From a checkpoint of a small mixture-of-experts model trained on Wikipedia: 144 SwiGLU neurons an expert.
Below are experts of layer 3 (counted from 0) of a mixture-of-experts language model. Rows are named router (the router's row for the expert), down (a neuron's output weights, with its number) and show model dimensions 0-159. Each number is 50 + 12 x the weight over its row's rms, rounded and kept within 0 to 99.
After each expert's rows: "comes before" lists some tokens at least twice as common just after its tokens as in all text. This comes from a sample of Wikipedia text that the model never trained on. Tokens count by the router's weight.

# expert 2
router:54 56 46 45 58 27 30 58 36 61 41 53 44 33 64 47 27 60 65 24 26 44 41 54 51 56 42 66 51 27 40 44 44 52 44 44 40 53 57 38 31 44 55 69 25 72 55 29 56 74 20 28 51 61 64 61 58 45 45 34 44 55 52 61 46 74 65 46 54 55 40 60 47 35 51 44 62 60 35 49 47 47 55 38 67 68 42 43 67 60 55 54 65 58 54 57 47 43 52 59 40 41 57 47 51 56 56 43 42 49 59 53 64 28 56 31 80 64 58 38 41 35 51 67 54 53 35 62 48 43 51 55 41 58 66 57 40 48 64 51 50 65 38 29 65 58 39 40 64 49 70 56 44 74 31 60 62 35 63 57
down13:52 52 38 64 60 40 49 39 37 56 67 31 55 43 49 27 57 39 52 56 42 69 66 50 73 45 44 55 60 60 55 37 38 44 39 68 37 59 63 43 58 48 59 49 43 59 60 43 55 64 53 37 49 59 60 42 46 59 42 50 60 53 85 48 70 24 72 56 31 45 30 34 50 48 56 56 41 60 62 62 68 55 32 46 59 62 33 33 61 70 62 54 42 48 58 60 69 47 48 30 32 61 47 43 65 52 51 47 36 36 46 45 49 69 39 55 55 36 43 43 52 59 31 25 53 72 40 43 17 63 52 54 55 31 64 53 42 48 38 33 76 46 46 46 54 41 57 63 40 73 48 43 46 72 39 60 60 30 49 55
down14:41 46 51 47 50 55 36 59 61 34 36 37 56 50 47 61 55 44 48 57 57 29 33 46 49 66 44 55 48 57 60 34 58 24 40 40 35 49 70 52 53 56 53 54 40 30 54 40 29 53 48 49 71 62 79 35 45 32 26 39 33 53 49 57 54 40 55 54 44 40 59 48 52 59 48 30 34 46 64 40 56 43 65 27 63 62 44 35 46 94 61 42 58 50 53 57 51 56 57 55 64 54 42 56 52 45 42 47 51 68 58 61 47 50 70 66 31 49 71 51 67 43 62 29 42 58 32 51 51 40 50 65 45 61 62 54 61 46 26 27 27 61 39 51 60 68 69 41 64 70 30 38 57 48 45 60 50 37 64 55
down15:61 50 37 44 48 57 41 66 48 31 38 56 51 29 29 52 31 43 26 53 41 51 72 43 66 54 44 74 33 49 60 47 50 39 44 33 89 62 67 24 57 42 38 54 55 41 42 45 63 53 43 45 44 51 49 36 36 60 49 56 61 51 43 43 36 53 60 61 60 56 23 54 55 59 51 38 83 45 56 62 36 47 43 35 34 56 47 46 59 36 50 70 43 63 27 49 45 47 54 81 59 38 41 57 33 47 37 64 39 44 53 55 74 61 60 73 51 41 52 41 46 33 37 48 48 54 55 57 68 66 43 68 54 56 73 50 39 39 58 57 43 55 49 46 45 52 51 70 49 47 67 33 29 57 42 46 66 57 62 51
down16:40 10 46 56 40 30 65 47 51 45 65 32 61 45 36 59 46 56 48 43 72 34 64 40 61 45 57 56 43 56 63 45 43 59 50 53 40 36 67 45 41 59 36 54 40 50 73 57 87 37 43 55 61 63 45 58 59 66 37 73 51 69 51 46 31 56 40 60 53 46 60 43 60 60 39 33 72 58 60 47 39 35 64 51 71 60 64 44 50 31 37 61 35 66 54 52 50 39 51 59 52 65 59 65 50 36 46 37 54 59 33 58 59 56 44 61 51 51 52 46 59 31 47 47 51 58 41 33 54 53 57 11 70 29 50 49 41 70 35 63 45 57 45 48 47 23 53 34 41 42 46 47 55 52 69 41 44 48 69 52
down17:20 30 53 38 56 64 65 45 64 42 49 40 30 52 45 51 62 48 61 52 76 38 54 61 55 50 41 52 60 44 51 46 53 61 54 57 62 32 28 53 40 48 31 65 65 31 36 52 64 24 61 54 53 41 68 65 57 41 42 48 37 66 61 47 71 45 37 68 58 36 53 29 44 50 58 40 37 42 41 38 59 51 53 14 40 51 44 44 23 52 58 44 50 61 57 68 55 60 63 29 57 47 45 63 62 70 52 49 65 36 38 54 26 33 51 65 41 54 65 44 24 59 35 52 69 37 43 42 60 40 64 46 55 51 61 67 59 50 48 53 61 53 53 52 47 66 40 51 48 64 49 43 51 51 36 48 81 65 49 63
down18:25 41 66 73 62 51 44 39 74 31 27 45 54 58 52 34 66 45 46 57 64 51 39 54 45 43 35 51 65 46 36 74 16 39 46 47 47 68 63 67 65 48 45 57 39 43 65 71 50 27 79 44 57 34 60 62 56 55 35 60 50 37 57 56 38 41 60 60 59 50 44 58 53 41 47 37 66 37 31 52 55 53 71 56 51 36 46 42 56 70 20 62 33 46 47 54 66 43 39 55 47 43 45 51 49 35 63 41 55 41 45 51 68 34 58 67 63 40 58 52 43 51 58 46 44 39 39 52 54 44 63 45 49 44 60 42 60 67 49 50 49 37 24 53 67 66 70 65 36 53 32 41 54 53 46 34 57 59 28 47
comes before: "-", "|", "=", "The", "In", " The"

# expert 5
router:61 29 68 59 58 46 47 38 54 39 34 58 52 44 68 59 57 55 38 44 41 42 75 36 48 27 65 33 62 48 58 47 55 52 57 50 61 54 39 47 70 28 40 66 45 65 62 36 50 21 68 71 35 37 53 53 58 35 29 53 48 48 65 56 54 48 67 50 49 43 40 52 56 47 64 47 29 57 42 62 58 55 48 83 58 73 45 59 55 46 48 56 70 41 45 39 74 40 54 35 52 49 47 52 66 66 46 46 47 56 35 52 31 57 33 50 42 27 58 42 52 47 34 55 29 42 56 38 50 65 63 48 42 55 60 40 48 26 51 47 42 27 51 59 55 48 47 63 82 72 50 39 64 27 56 39 52 32 41 60
down0:51 50 46 44 49 43 26 59 54 61 56 39 61 53 44 28 49 50 65 64 34 50 53 40 55 56 69 61 23 42 66 43 61 50 56 44 52 39 31 61 52 70 69 61 72 67 42 61 64 35 38 45 25 43 57 53 61 45 46 57 53 37 48 54 49 55 70 52 49 33 49 45 59 75 61 53 59 57 52 71 30 50 44 33 57 61 59 48 60 30 27 51 50 64 45 45 49 38 49 35 83 47 33 51 51 46 62 44 48 46 65 30 18 50 65 35 50 50 49 21 50 62 69 35 57 52 54 68 50 62 66 40 73 46 61 67 29 37 52 50 36 43 63 62 43 60 44 37 30 61 47 44 53 41 36 56 64 44 46 44
down1:48 33 49 70 41 59 83 71 70 69 34 39 20 61 77 51 53 70 47 40 51 35 70 35 51 44 46 67 58 17 45 49 51 56 47 62 61 54 55 37 34 71 41 19 58 36 50 61 47 47 39 48 48 47 53 44 30 56 51 67 44 45 49 69 65 46 60 51 67 61 35 43 46 21 62 60 45 40 42 39 38 36 49 62 55 59 50 51 65 55 73 45 53 43 42 51 56 62 42 45 45 50 50 46 33 59 48 47 43 58 30 43 53 58 62 50 56 49 42 68 57 33 48 34 33 70 49 68 48 52 60 73 36 40 54 58 44 25 56 58 44 51 49 50 51 57 45 47 54 58 47 40 48 27 58 47 55 31 34 43
down2:50 51 48 45 58 41 70 49 65 64 34 49 40 51 25 34 60 40 52 40 50 52 35 58 50 59 34 29 55 67 41 56 51 63 27 47 52 53 38 33 58 36 55 68 50 38 36 41 47 62 44 60 49 64 41 38 45 45 46 25 60 58 69 43 40 46 44 64 68 54 74 36 58 47 49 62 41 70 62 32 49 61 56 52 50 48 41 35 68 38 54 50 46 87 69 36 52 33 30 35 49 72 66 53 37 41 56 48 64 57 34 56 61 65 52 37 40 73 72 53 38 55 65 37 45 41 59 67 61 41 53 52 36 36 44 42 56 41 37 44 31 66 76 42 51 75 32 40 61 36 56 64 57 43 52 55 43 50 51 42
down3:42 67 49 74 76 68 39 46 43 34 56 49 61 44 54 58 70 31 43 46 28 51 70 47 51 70 45 48 65 45 52 41 51 56 34 69 39 42 36 55 41 57 40 43 51 40 54 44 24 36 31 42 36 43 70 41 46 50 62 84 49 57 62 65 54 65 58 64 47 48 45 54 33 43 31 58 62 62 42 39 45 55 51 82 59 54 47 50 43 30 39 40 54 55 36 34 67 49 49 54 37 37 38 33 58 71 73 56 70 50 64 67 46 57 49 43 49 45 54 64 37 56 37 55 59 38 65 53 46 46 29 36 72 48 63 43 49 49 60 49 57 54 51 51 58 49 16 42 43 34 44 48 47 40 27 59 50 33 60 43
down4:54 59 50 48 70 65 57 24 51 40 49 53 29 28 56 43 43 47 35 54 55 47 41 36 70 44 43 39 53 66 58 36 54 53 44 39 40 45 38 55 53 51 52 43 48 65 52 37 75 49 44 52 53 48 58 60 65 61 28 40 59 68 74 36 47 44 71 58 69 60 52 31 45 58 47 69 57 58 49 78 49 55 77 58 65 47 60 48 59 50 53 24 57 40 72 25 34 51 38 36 47 33 26 45 29 41 48 33 54 33 67 50 57 30 39 51 46 60 47 49 48 46 61 41 62 51 45 36 28 37 61 33 52 51 53 46 74 65 47 65 62 60 54 50 47 32 55 38 51 44 62 50 52 31 79 43 61 57 69 57
down5:48 48 65 55 56 43 40 67 55 46 43 31 36 54 43 62 27 45 37 72 35 51 39 41 72 66 35 43 55 39 48 48 56 50 42 57 65 50 35 60 57 55 51 66 50 27 47 34 57 54 69 77 76 63 73 31 44 53 45 37 51 45 53 46 48 56 41 58 48 61 41 74 51 69 45 47 38 68 47 44 55 70 37 66 55 56 55 34 35 50 32 62 51 43 59 48 42 52 47 55 57 42 33 28 50 17 54 41 29 64 43 61 53 55 43 46 41 80 59 48 48 42 40 45 61 31 47 39 53 53 38 28 62 44 43 57 36 42 58 51 29 42 53 63 38 47 62 41 48 75 75 70 49 34 43 55 61 56 30 50
comes before: " the", "=", " a", " his", " in", " to"

# expert 11
router:59 37 56 58 56 48 52 50 44 62 65 46 68 53 60 69 55 58 44 61 57 27 66 46 34 59 64 53 73 41 68 73 76 39 60 33 54 62 66 55 50 51 69 46 37 58 55 48 61 32 43 57 48 27 40 67 28 44 46 40 55 48 68 50 59 45 57 69 41 57 37 51 38 44 51 57 35 52 45 69 31 59 56 50 64 59 49 40 39 39 49 54 63 32 41 41 78 35 42 71 49 35 50 44 44 50 37 52 52 53 55 61 30 42 44 59 59 34 55 50 40 44 48 38 35 36 47 29 61 60 70 56 45 63 59 70 62 46 47 35 18 47 41 66 56 66 34 51 37 34 44 29 65 38 67 46 32 55 34 39
down13:51 63 45 55 25 49 50 46 56 40 63 50 38 47 66 60 65 44 56 55 39 48 66 32 51 57 48 54 62 64 41 42 47 58 42 45 40 32 45 39 31 42 43 27 47 55 43 49 38 59 77 40 72 72 51 73 59 35 73 68 40 48 22 53 51 38 26 56 55 64 55 49 46 68 26 41 23 70 37 43 64 42 55 70 51 41 38 65 64 69 66 36 30 54 57 75 59 50 52 33 70 61 60 45 61 50 55 52 53 44 41 55 40 49 55 44 46 50 51 66 51 45 50 49 45 53 66 60 38 39 43 60 33 61 41 51 39 55 72 43 83 35 39 47 40 41 46 43 69 45 54 48 43 41 47 47 30 30 50 47
down14:68 52 65 71 56 32 30 40 52 49 43 79 33 59 40 61 42 66 46 36 59 39 55 37 41 46 58 40 68 45 34 60 37 62 45 61 31 62 60 61 64 38 52 54 40 34 44 43 52 51 51 54 32 53 60 60 34 45 43 41 38 53 44 72 67 44 33 57 45 39 68 35 37 53 33 40 26 48 37 32 43 43 57 64 56 56 52 56 48 50 49 79 66 40 50 74 67 68 38 54 45 31 72 45 32 67 61 53 62 70 58 43 66 36 54 48 27 79 51 64 51 49 55 59 40 69 37 15 62 52 52 49 44 50 47 50 50 51 57 38 64 41 56 46 54 63 50 59 50 60 45 35 51 56 36 39 47 42 47 39
down15:36 43 65 46 34 44 58 65 30 59 57 69 42 57 51 52 50 63 40 65 75 52 58 57 41 42 31 40 45 51 56 27 40 62 54 36 50 39 53 48 80 42 38 51 55 54 59 34 58 46 41 57 50 71 48 53 69 38 37 42 57 52 66 37 48 15 63 52 60 61 47 43 48 52 69 32 43 37 53 36 50 54 48 38 62 59 52 50 54 52 43 43 14 50 41 41 59 31 63 46 69 62 40 54 53 44 44 38 24 37 57 52 59 59 42 31 44 48 53 54 62 36 51 78 62 59 41 48 41 58 45 67 53 50 22 43 60 72 45 54 65 76 63 60 53 49 51 58 74 50 19 58 29 49 61 49 56 42 48 44
down16:42 34 26 51 38 40 67 70 64 29 57 43 50 41 64 45 58 47 51 47 48 53 65 32 68 68 51 43 49 71 55 55 67 45 44 56 30 37 63 45 33 56 37 61 55 62 60 65 67 72 43 64 45 59 35 59 51 32 42 69 76 33 44 33 41 59 44 49 54 51 42 71 29 30 60 32 35 51 48 45 48 63 76 44 50 31 52 64 40 45 74 42 69 45 53 63 30 43 53 42 58 41 30 55 42 57 62 50 62 36 43 53 49 55 51 64 66 41 40 64 30 66 47 58 62 34 54 30 41 56 54 69 52 71 46 56 41 52 55 55 63 57 45 54 69 55 36 44 35 56 45 57 48 22 48 36 48 46 59 47
down17:51 41 51 40 27 49 54 68 56 68 50 50 55 38 40 54 56 41 46 44 58 49 55 35 37 56 60 42 39 44 54 50 65 45 67 50 47 46 54 62 66 56 24 64 52 53 36 51 64 45 55 75 40 44 39 56 46 64 44 59 58 36 61 54 47 55 49 47 36 17 66 64 42 57 61 31 41 60 51 49 56 45 41 43 49 39 39 56 34 80 40 55 54 36 49 18 46 48 47 84 66 41 58 50 55 21 41 53 50 54 62 36 24 67 59 60 60 61 65 29 60 54 59 47 51 48 28 41 64 50 47 33 47 49 43 60 51 45 37 50 58 51 30 51 80 41 64 55 34 49 60 56 26 66 67 60 35 61 56 28
down18:45 44 55 59 39 44 35 55 57 21 29 41 43 65 21 46 41 41 35 81 68 35 41 38 59 50 80 62 44 54 49 43 48 46 47 60 51 39 60 52 87 54 69 61 45 55 60 47 43 57 56 77 53 18 44 44 49 46 42 66 65 40 44 56 65 44 42 25 48 39 35 65 58 59 55 60 47 44 54 63 52 42 42 36 71 39 42 42 42 44 35 52 65 47 46 76 47 51 73 26 52 65 48 43 41 42 40 51 53 46 31 60 65 51 42 38 62 52 44 53 35 46 65 29 49 66 49 45 56 37 54 57 52 48 75 56 49 58 66 55 69 47 38 72 42 41 45 43 47 70 52 44 64 39 48 45 53 51 55 41
comes before: " the", " a", " to", " in", " was", "ed"

# expert 1
router:38 35 64 73 60 49 43 54 63 50 66 46 50 48 39 48 56 53 60 70 65 64 38 33 45 32 43 54 42 57 49 25 43 46 39 48 49 53 41 43 47 47 57 51 56 43 32 71 51 53 57 55 39 42 49 41 38 64 59 66 74 45 32 49 36 42 51 48 29 43 53 48 58 47 49 50 49 31 47 31 50 59 36 67 59 32 39 52 35 38 47 40 28 33 43 30 50 68 59 56 57 71 35 55 55 54 51 45 38 45 59 54 58 61 74 42 44 75 55 38 66 63 58 44 29 79 39 76 61 47 40 38 58 26 47 38 57 40 35 65 64 43 62 34 38 48 21 46 59 72 59 55 71 45 54 49 63 66 67 51
down13:31 55 51 39 45 50 50 48 55 36 48 52 36 75 66 63 63 50 44 40 59 74 40 44 36 56 43 52 52 51 54 66 62 54 50 51 58 41 27 40 56 49 66 55 61 36 42 53 70 59 53 61 74 31 64 56 31 29 72 49 57 48 41 60 62 48 52 36 59 39 87 36 32 49 54 48 46 24 45 37 40 82 49 40 41 34 50 38 38 39 46 25 50 54 48 43 50 44 44 61 56 30 34 62 70 37 48 57 50 38 42 69 50 57 63 48 35 58 38 61 51 59 15 72 46 53 54 29 62 54 67 54 50 50 53 25 63 49 56 43 50 65 71 50 37 61 42 44 60 46 48 44 62 55 67 47 45 55 48 45
down14:72 46 41 67 51 57 44 34 44 51 40 75 63 51 62 53 50 32 39 45 51 65 43 61 42 22 51 40 32 61 73 32 45 43 66 59 64 42 62 60 32 29 81 61 51 57 24 33 46 56 66 59 36 50 73 53 42 60 51 56 46 59 39 45 56 58 41 59 66 36 48 79 62 63 59 54 64 50 50 55 49 63 33 53 46 34 37 62 57 42 15 55 58 30 59 44 47 47 66 50 65 41 59 61 57 30 37 24 45 53 51 52 41 47 26 60 33 42 45 43 67 53 62 38 55 31 58 43 38 56 73 50 49 47 56 48 55 64 48 46 58 31 58 62 53 48 52 57 62 49 48 65 58 50 56 34 45 44 37 58
down15:49 66 53 47 41 57 48 22 55 35 23 66 55 50 50 05 57 73 36 54 44 48 51 49 46 54 73 51 29 51 63 58 66 57 55 47 59 53 48 43 55 44 47 24 39 69 59 36 24 53 48 49 41 56 64 68 45 57 58 41 57 56 42 76 55 62 55 51 55 38 35 38 51 38 72 58 43 47 58 58 61 34 52 50 46 56 70 54 45 66 74 54 48 37 44 64 69 66 38 50 50 51 27 57 40 58 51 66 57 51 54 49 45 69 45 46 51 72 52 27 31 44 39 47 46 42 60 53 30 57 55 48 43 33 68 41 65 62 55 33 48 58 55 56 54 49 42 31 54 43 73 52 63 21 35 36 52 52 48 43
down16:57 49 28 56 38 48 35 49 47 28 56 40 40 65 44 31 36 67 54 41 51 47 60 42 49 71 59 43 56 44 54 54 49 39 47 55 54 30 35 49 63 68 50 61 37 53 43 42 42 63 71 37 48 51 64 46 58 63 56 63 61 47 55 80 44 47 55 85 41 48 39 49 57 29 51 39 59 48 34 55 60 58 71 50 38 60 60 46 35 42 38 61 45 46 44 48 65 45 62 65 36 74 36 53 31 81 62 49 56 42 38 63 24 46 56 18 39 49 52 55 72 58 58 58 34 54 31 61 57 27 51 46 55 68 55 58 56 49 49 31 46 49 56 39 53 55 56 63 27 43 51 39 59 47 38 38 50 62 27 75
down17:38 55 55 54 49 26 31 68 48 65 41 44 57 60 52 55 38 57 56 50 18 64 57 51 37 44 45 22 29 61 62 52 64 51 33 54 46 58 57 43 28 60 30 57 67 56 69 45 36 51 58 40 37 45 50 48 54 48 45 56 65 69 29 59 51 50 29 37 44 47 36 56 34 40 65 45 48 44 70 48 56 51 21 55 42 18 54 48 63 66 64 61 42 46 27 61 47 65 66 60 54 57 40 50 76 58 35 43 37 56 50 48 36 57 49 41 76 55 33 59 48 40 45 60 49 47 62 45 58 63 51 62 53 67 56 55 45 29 52 37 52 59 30 54 43 58 44 68 66 40 78 45 60 55 41 27 47 55 46 63
down18:48 34 45 43 44 34 74 56 33 42 45 44 44 69 43 62 60 68 64 37 41 60 30 45 52 32 47 46 46 68 49 42 32 51 59 55 61 66 42 68 55 59 67 52 36 71 67 36 62 66 56 52 54 61 49 37 68 43 46 38 54 56 49 33 55 35 32 67 50 29 63 49 55 67 47 46 58 47 61 45 62 55 61 39 48 69 59 33 41 51 45 69 48 50 64 46 32 53 74 43 55 33 38 52 27 49 67 37 32 46 41 50 46 40 62 70 50 58 54 62 38 41 51 59 62 52 56 48 25 56 63 60 57 41 29 41 29 59 50 63 82 67 36 58 50 67 55 38 18 49 48 64 57 47 41 56 35 49 38 37
comes before: " |", ".", "–", ";", "0", ")"

# expert 0
router:62 43 68 60 54 47 44 65 45 65 49 63 46 68 41 37 30 36 51 55 47 42 33 34 36 52 42 41 58 40 70 35 57 50 68 77 47 46 71 49 64 56 36 59 51 51 60 53 62 24 40 46 63 25 47 41 42 39 73 41 40 75 46 48 39 62 49 35 45 39 46 46 27 60 49 48 61 46 71 47 33 31 44 43 58 62 64 60 57 54 59 52 61 42 47 40 36 66 50 63 52 55 50 54 53 34 65 65 40 62 50 35 56 51 45 63 55 59 55 64 45 60 27 55 52 70 24 38 37 36 44 22 39 54 39 53 47 57 45 53 38 39 57 12 49 44 48 55 51 38 61 54 36 82 47 66 61 52 47 49
down0:55 62 57 36 52 43 32 66 33 63 69 52 63 54 43 64 29 73 29 56 53 45 46 46 42 74 62 33 74 34 58 55 73 38 47 39 64 41 50 71 51 52 25 64 37 38 33 63 47 45 45 53 34 40 67 43 48 48 16 44 54 57 47 50 38 59 46 40 46 43 46 51 55 46 65 52 34 59 50 50 48 24 41 43 56 52 43 57 26 35 30 59 44 51 43 54 70 53 46 50 32 71 37 50 47 27 39 61 34 58 65 66 61 55 42 42 55 41 54 55 38 57 56 32 61 57 45 65 51 42 66 42 53 57 50 57 70 48 45 49 34 57 69 58 66 43 46 62 38 29 56 36 69 42 72 55 44 69 37 45
down1:38 38 50 58 42 53 33 65 66 43 43 51 73 64 44 62 59 53 56 67 48 33 69 32 59 41 38 47 64 57 54 40 78 72 38 54 72 59 63 46 45 46 62 56 41 43 58 45 32 33 36 45 56 44 52 52 23 51 69 50 44 45 58 51 39 76 52 28 29 27 43 38 44 37 45 29 26 58 50 41 46 39 50 56 52 72 50 55 49 71 44 42 49 43 52 72 46 46 41 31 29 74 58 50 59 66 46 56 50 66 44 65 63 45 36 53 60 47 49 58 58 58 22 41 38 36 46 51 52 45 63 43 63 65 23 44 28 56 46 35 56 54 54 44 36 26 62 55 51 44 53 49 57 59 61 69 53 48 54 44
down2:57 57 52 41 52 16 42 67 62 56 41 51 45 77 73 55 50 50 54 52 50 51 36 50 32 46 57 66 45 46 60 44 46 56 19 46 23 57 54 56 29 44 41 52 61 30 63 51 50 59 33 64 67 26 41 45 52 55 44 60 55 57 65 38 59 59 67 29 50 65 57 59 53 53 56 42 55 64 47 48 47 43 46 54 54 42 66 38 72 36 45 46 56 53 52 30 41 65 38 65 54 40 64 64 58 50 57 43 78 53 46 45 82 55 27 61 30 36 58 45 47 31 66 56 58 43 69 39 66 51 54 56 47 60 50 51 57 35 30 52 37 39 43 61 31 15 34 58 67 38 60 50 51 55 62 48 39 47 43 44
down3:64 43 55 49 74 65 43 48 58 84 34 50 45 41 50 41 54 32 67 31 60 47 30 48 73 64 44 37 43 48 47 38 52 55 64 61 63 53 40 37 68 42 60 61 58 57 53 47 63 32 46 54 54 41 46 40 46 54 35 42 49 32 37 48 47 48 54 78 58 50 36 53 62 55 51 52 64 74 55 39 51 71 56 60 36 70 60 46 60 48 48 37 50 37 52 41 38 24 40 63 41 52 49 53 62 62 48 43 52 43 40 49 48 52 34 62 48 63 58 33 63 55 37 33 41 59 51 56 79 52 31 45 47 56 56 29 45 31 70 47 48 36 31 40 75 51 55 55 61 36 24 58 26 62 48 78 45 27 64 48
down4:58 47 63 30 51 51 39 46 32 31 52 63 48 33 56 62 47 59 67 46 47 30 38 27 37 52 61 62 46 61 64 58 52 49 65 37 37 54 69 53 50 43 53 52 57 38 58 44 30 50 57 50 45 48 62 59 59 32 65 63 56 79 70 62 35 31 21 42 63 45 36 62 52 70 55 40 28 52 41 59 24 44 63 52 62 48 48 58 54 66 42 67 64 43 37 58 44 40 59 64 60 55 51 40 35 65 38 63 59 59 49 25 54 37 48 50 55 40 47 32 30 39 66 38 51 78 61 50 69 52 42 58 56 45 65 45 68 49 44 58 52 67 64 45 39 49 44 39 27 65 51 35 54 49 26 31 41 53 33 54
down5:71 51 55 49 50 55 51 72 72 60 50 56 36 35 69 28 51 58 33 41 52 41 40 44 50 52 53 47 68 40 63 55 54 60 65 44 63 43 47 60 49 36 64 30 37 50 60 26 47 53 54 50 43 59 62 72 45 61 62 60 65 45 45 50 54 42 59 41 58 38 57 59 64 26 50 68 68 30 58 60 48 60 29 41 46 44 35 39 40 46 61 57 56 41 35 39 49 47 63 50 48 76 49 52 18 36 60 44 51 39 27 42 57 37 27 51 56 44 49 46 57 59 44 38 70 47 19 29 60 67 55 57 56 62 58 48 74 37 53 52 63 31 59 68 69 55 36 46 41 45 73 35 53 62 59 30 51 48 43 31
comes before: "\n\n", "\n", ",", " and", ")", " The"

# expert 8
router:58 65 52 44 43 48 33 64 36 70 73 41 45 68 62 33 56 32 62 35 29 54 45 66 44 61 44 39 46 54 39 42 56 55 48 40 57 47 68 63 55 45 43 44 28 51 35 34 52 53 46 53 44 45 66 40 26 52 37 55 74 55 33 71 30 72 62 46 51 43 58 48 66 42 47 36 33 52 47 33 43 39 42 60 53 69 31 46 59 55 65 61 58 54 53 61 25 65 36 44 67 43 63 55 47 55 52 38 50 43 62 52 46 25 59 45 22 66 46 46 37 53 29 43 66 38 52 60 72 48 47 67 58 43 30 49 60 56 58 50 69 25 30 44 42 35 62 54 32 62 45 53 62 56 35 53 62 38 45 40
down13:50 50 52 36 31 62 42 39 42 55 56 61 61 31 56 50 40 70 50 45 62 46 59 65 65 43 34 44 33 54 47 39 62 52 54 53 47 51 45 42 73 56 71 49 52 76 44 39 76 47 51 52 39 52 47 25 43 43 41 62 50 37 54 43 26 39 69 39 53 52 75 49 55 71 51 65 41 36 49 33 37 57 35 70 30 47 72 50 62 53 52 50 59 38 37 45 64 41 63 35 43 46 25 44 38 39 36 69 41 60 56 53 64 49 42 43 56 54 63 42 56 38 30 46 47 42 29 58 53 35 53 44 70 51 59 37 73 46 44 34 52 38 63 51 43 33 78 36 55 72 57 57 66 61 47 68 61 32 57 69
down14:52 38 44 50 40 51 72 53 51 26 38 44 46 55 52 51 88 49 50 45 59 33 29 34 46 42 57 72 45 64 40 43 40 34 30 52 41 57 49 62 32 66 39 37 46 58 52 46 52 46 61 47 46 52 37 39 43 80 73 50 60 53 32 28 40 55 67 47 49 47 56 61 53 50 66 59 39 51 48 63 46 59 44 55 56 50 43 34 64 38 58 39 63 45 44 40 55 78 51 29 60 55 49 77 42 44 42 52 48 58 27 42 56 39 26 55 35 73 46 54 57 35 46 41 62 69 59 36 62 54 57 35 54 59 69 54 34 40 49 43 44 77 44 71 48 41 50 40 42 85 64 53 52 49 47 69 59 44 55 35
down15:48 45 35 54 53 44 31 35 35 52 56 61 51 59 47 39 60 33 47 43 57 58 46 51 54 42 46 45 53 77 30 70 73 37 54 52 43 34 51 47 45 44 59 33 43 47 60 47 67 53 48 44 36 55 52 50 51 34 47 56 73 41 38 55 60 67 55 27 69 44 33 52 57 55 54 59 59 77 58 47 47 43 46 67 63 46 36 46 49 54 47 42 79 37 38 36 64 48 56 44 31 50 30 42 58 54 29 49 60 86 67 56 66 52 49 61 60 39 45 54 32 20 51 45 37 43 37 74 43 58 76 47 10 59 76 51 65 42 57 50 47 63 62 59 29 53 54 65 53 51 46 38 53 61 46 51 59 45 59 46
down16:47 39 28 34 44 44 39 47 47 43 44 77 57 57 51 69 51 66 54 36 55 59 61 28 64 49 42 54 48 70 61 48 44 34 22 49 44 71 52 69 44 38 68 48 37 50 57 64 40 34 54 26 45 52 35 83 62 64 60 48 44 41 70 37 58 64 44 43 50 43 42 51 34 36 48 35 58 65 45 30 76 54 59 41 30 35 36 56 57 40 77 41 54 62 61 72 60 49 49 30 50 62 42 50 42 50 40 66 45 54 48 36 51 35 38 47 64 46 34 51 42 59 71 55 39 58 49 39 35 53 44 68 73 48 40 69 48 49 54 48 39 69 55 47 31 66 43 41 50 66 53 37 50 41 68 44 60 47 59 39
down17:57 55 49 54 45 53 60 65 39 47 73 65 55 54 53 56 66 62 48 62 72 44 49 57 21 65 30 37 35 38 37 54 59 40 19 51 61 48 59 49 39 43 73 37 64 60 46 44 54 43 65 49 50 46 50 44 60 40 51 61 65 44 38 52 62 60 69 35 43 47 34 41 61 43 48 50 73 62 41 51 54 38 58 54 56 55 48 48 45 35 55 25 68 43 51 43 39 37 53 41 51 62 38 37 46 56 57 44 64 36 67 59 39 49 59 58 44 45 59 48 45 76 49 33 40 51 62 71 42 64 41 77 33 50 48 34 56 44 52 46 43 65 69 59 25 45 19 62 58 43 57 43 23 50 59 33 66 19 64 54
down18:80 66 49 46 46 55 21 58 57 48 41 61 47 70 34 54 55 40 62 34 63 30 39 60 22 62 45 43 47 77 54 57 45 58 54 44 24 47 50 39 72 50 63 57 70 61 40 37 58 25 53 68 33 32 45 34 38 56 48 38 61 37 46 38 42 48 72 44 48 46 52 56 56 54 64 60 62 54 47 56 21 47 57 41 60 82 56 41 38 53 63 71 40 47 38 52 56 53 53 43 63 45 73 49 42 51 46 46 54 32 46 35 45 37 53 51 36 62 28 61 51 40 59 63 53 36 60 58 66 44 59 64 35 41 64 36 43 28 61 61 34 51 54 49 61 60 45 70 39 59 57 43 41 46 40 46 36 42 43 67
comes before: "|", "  ", "\n", " |", "-", " 1"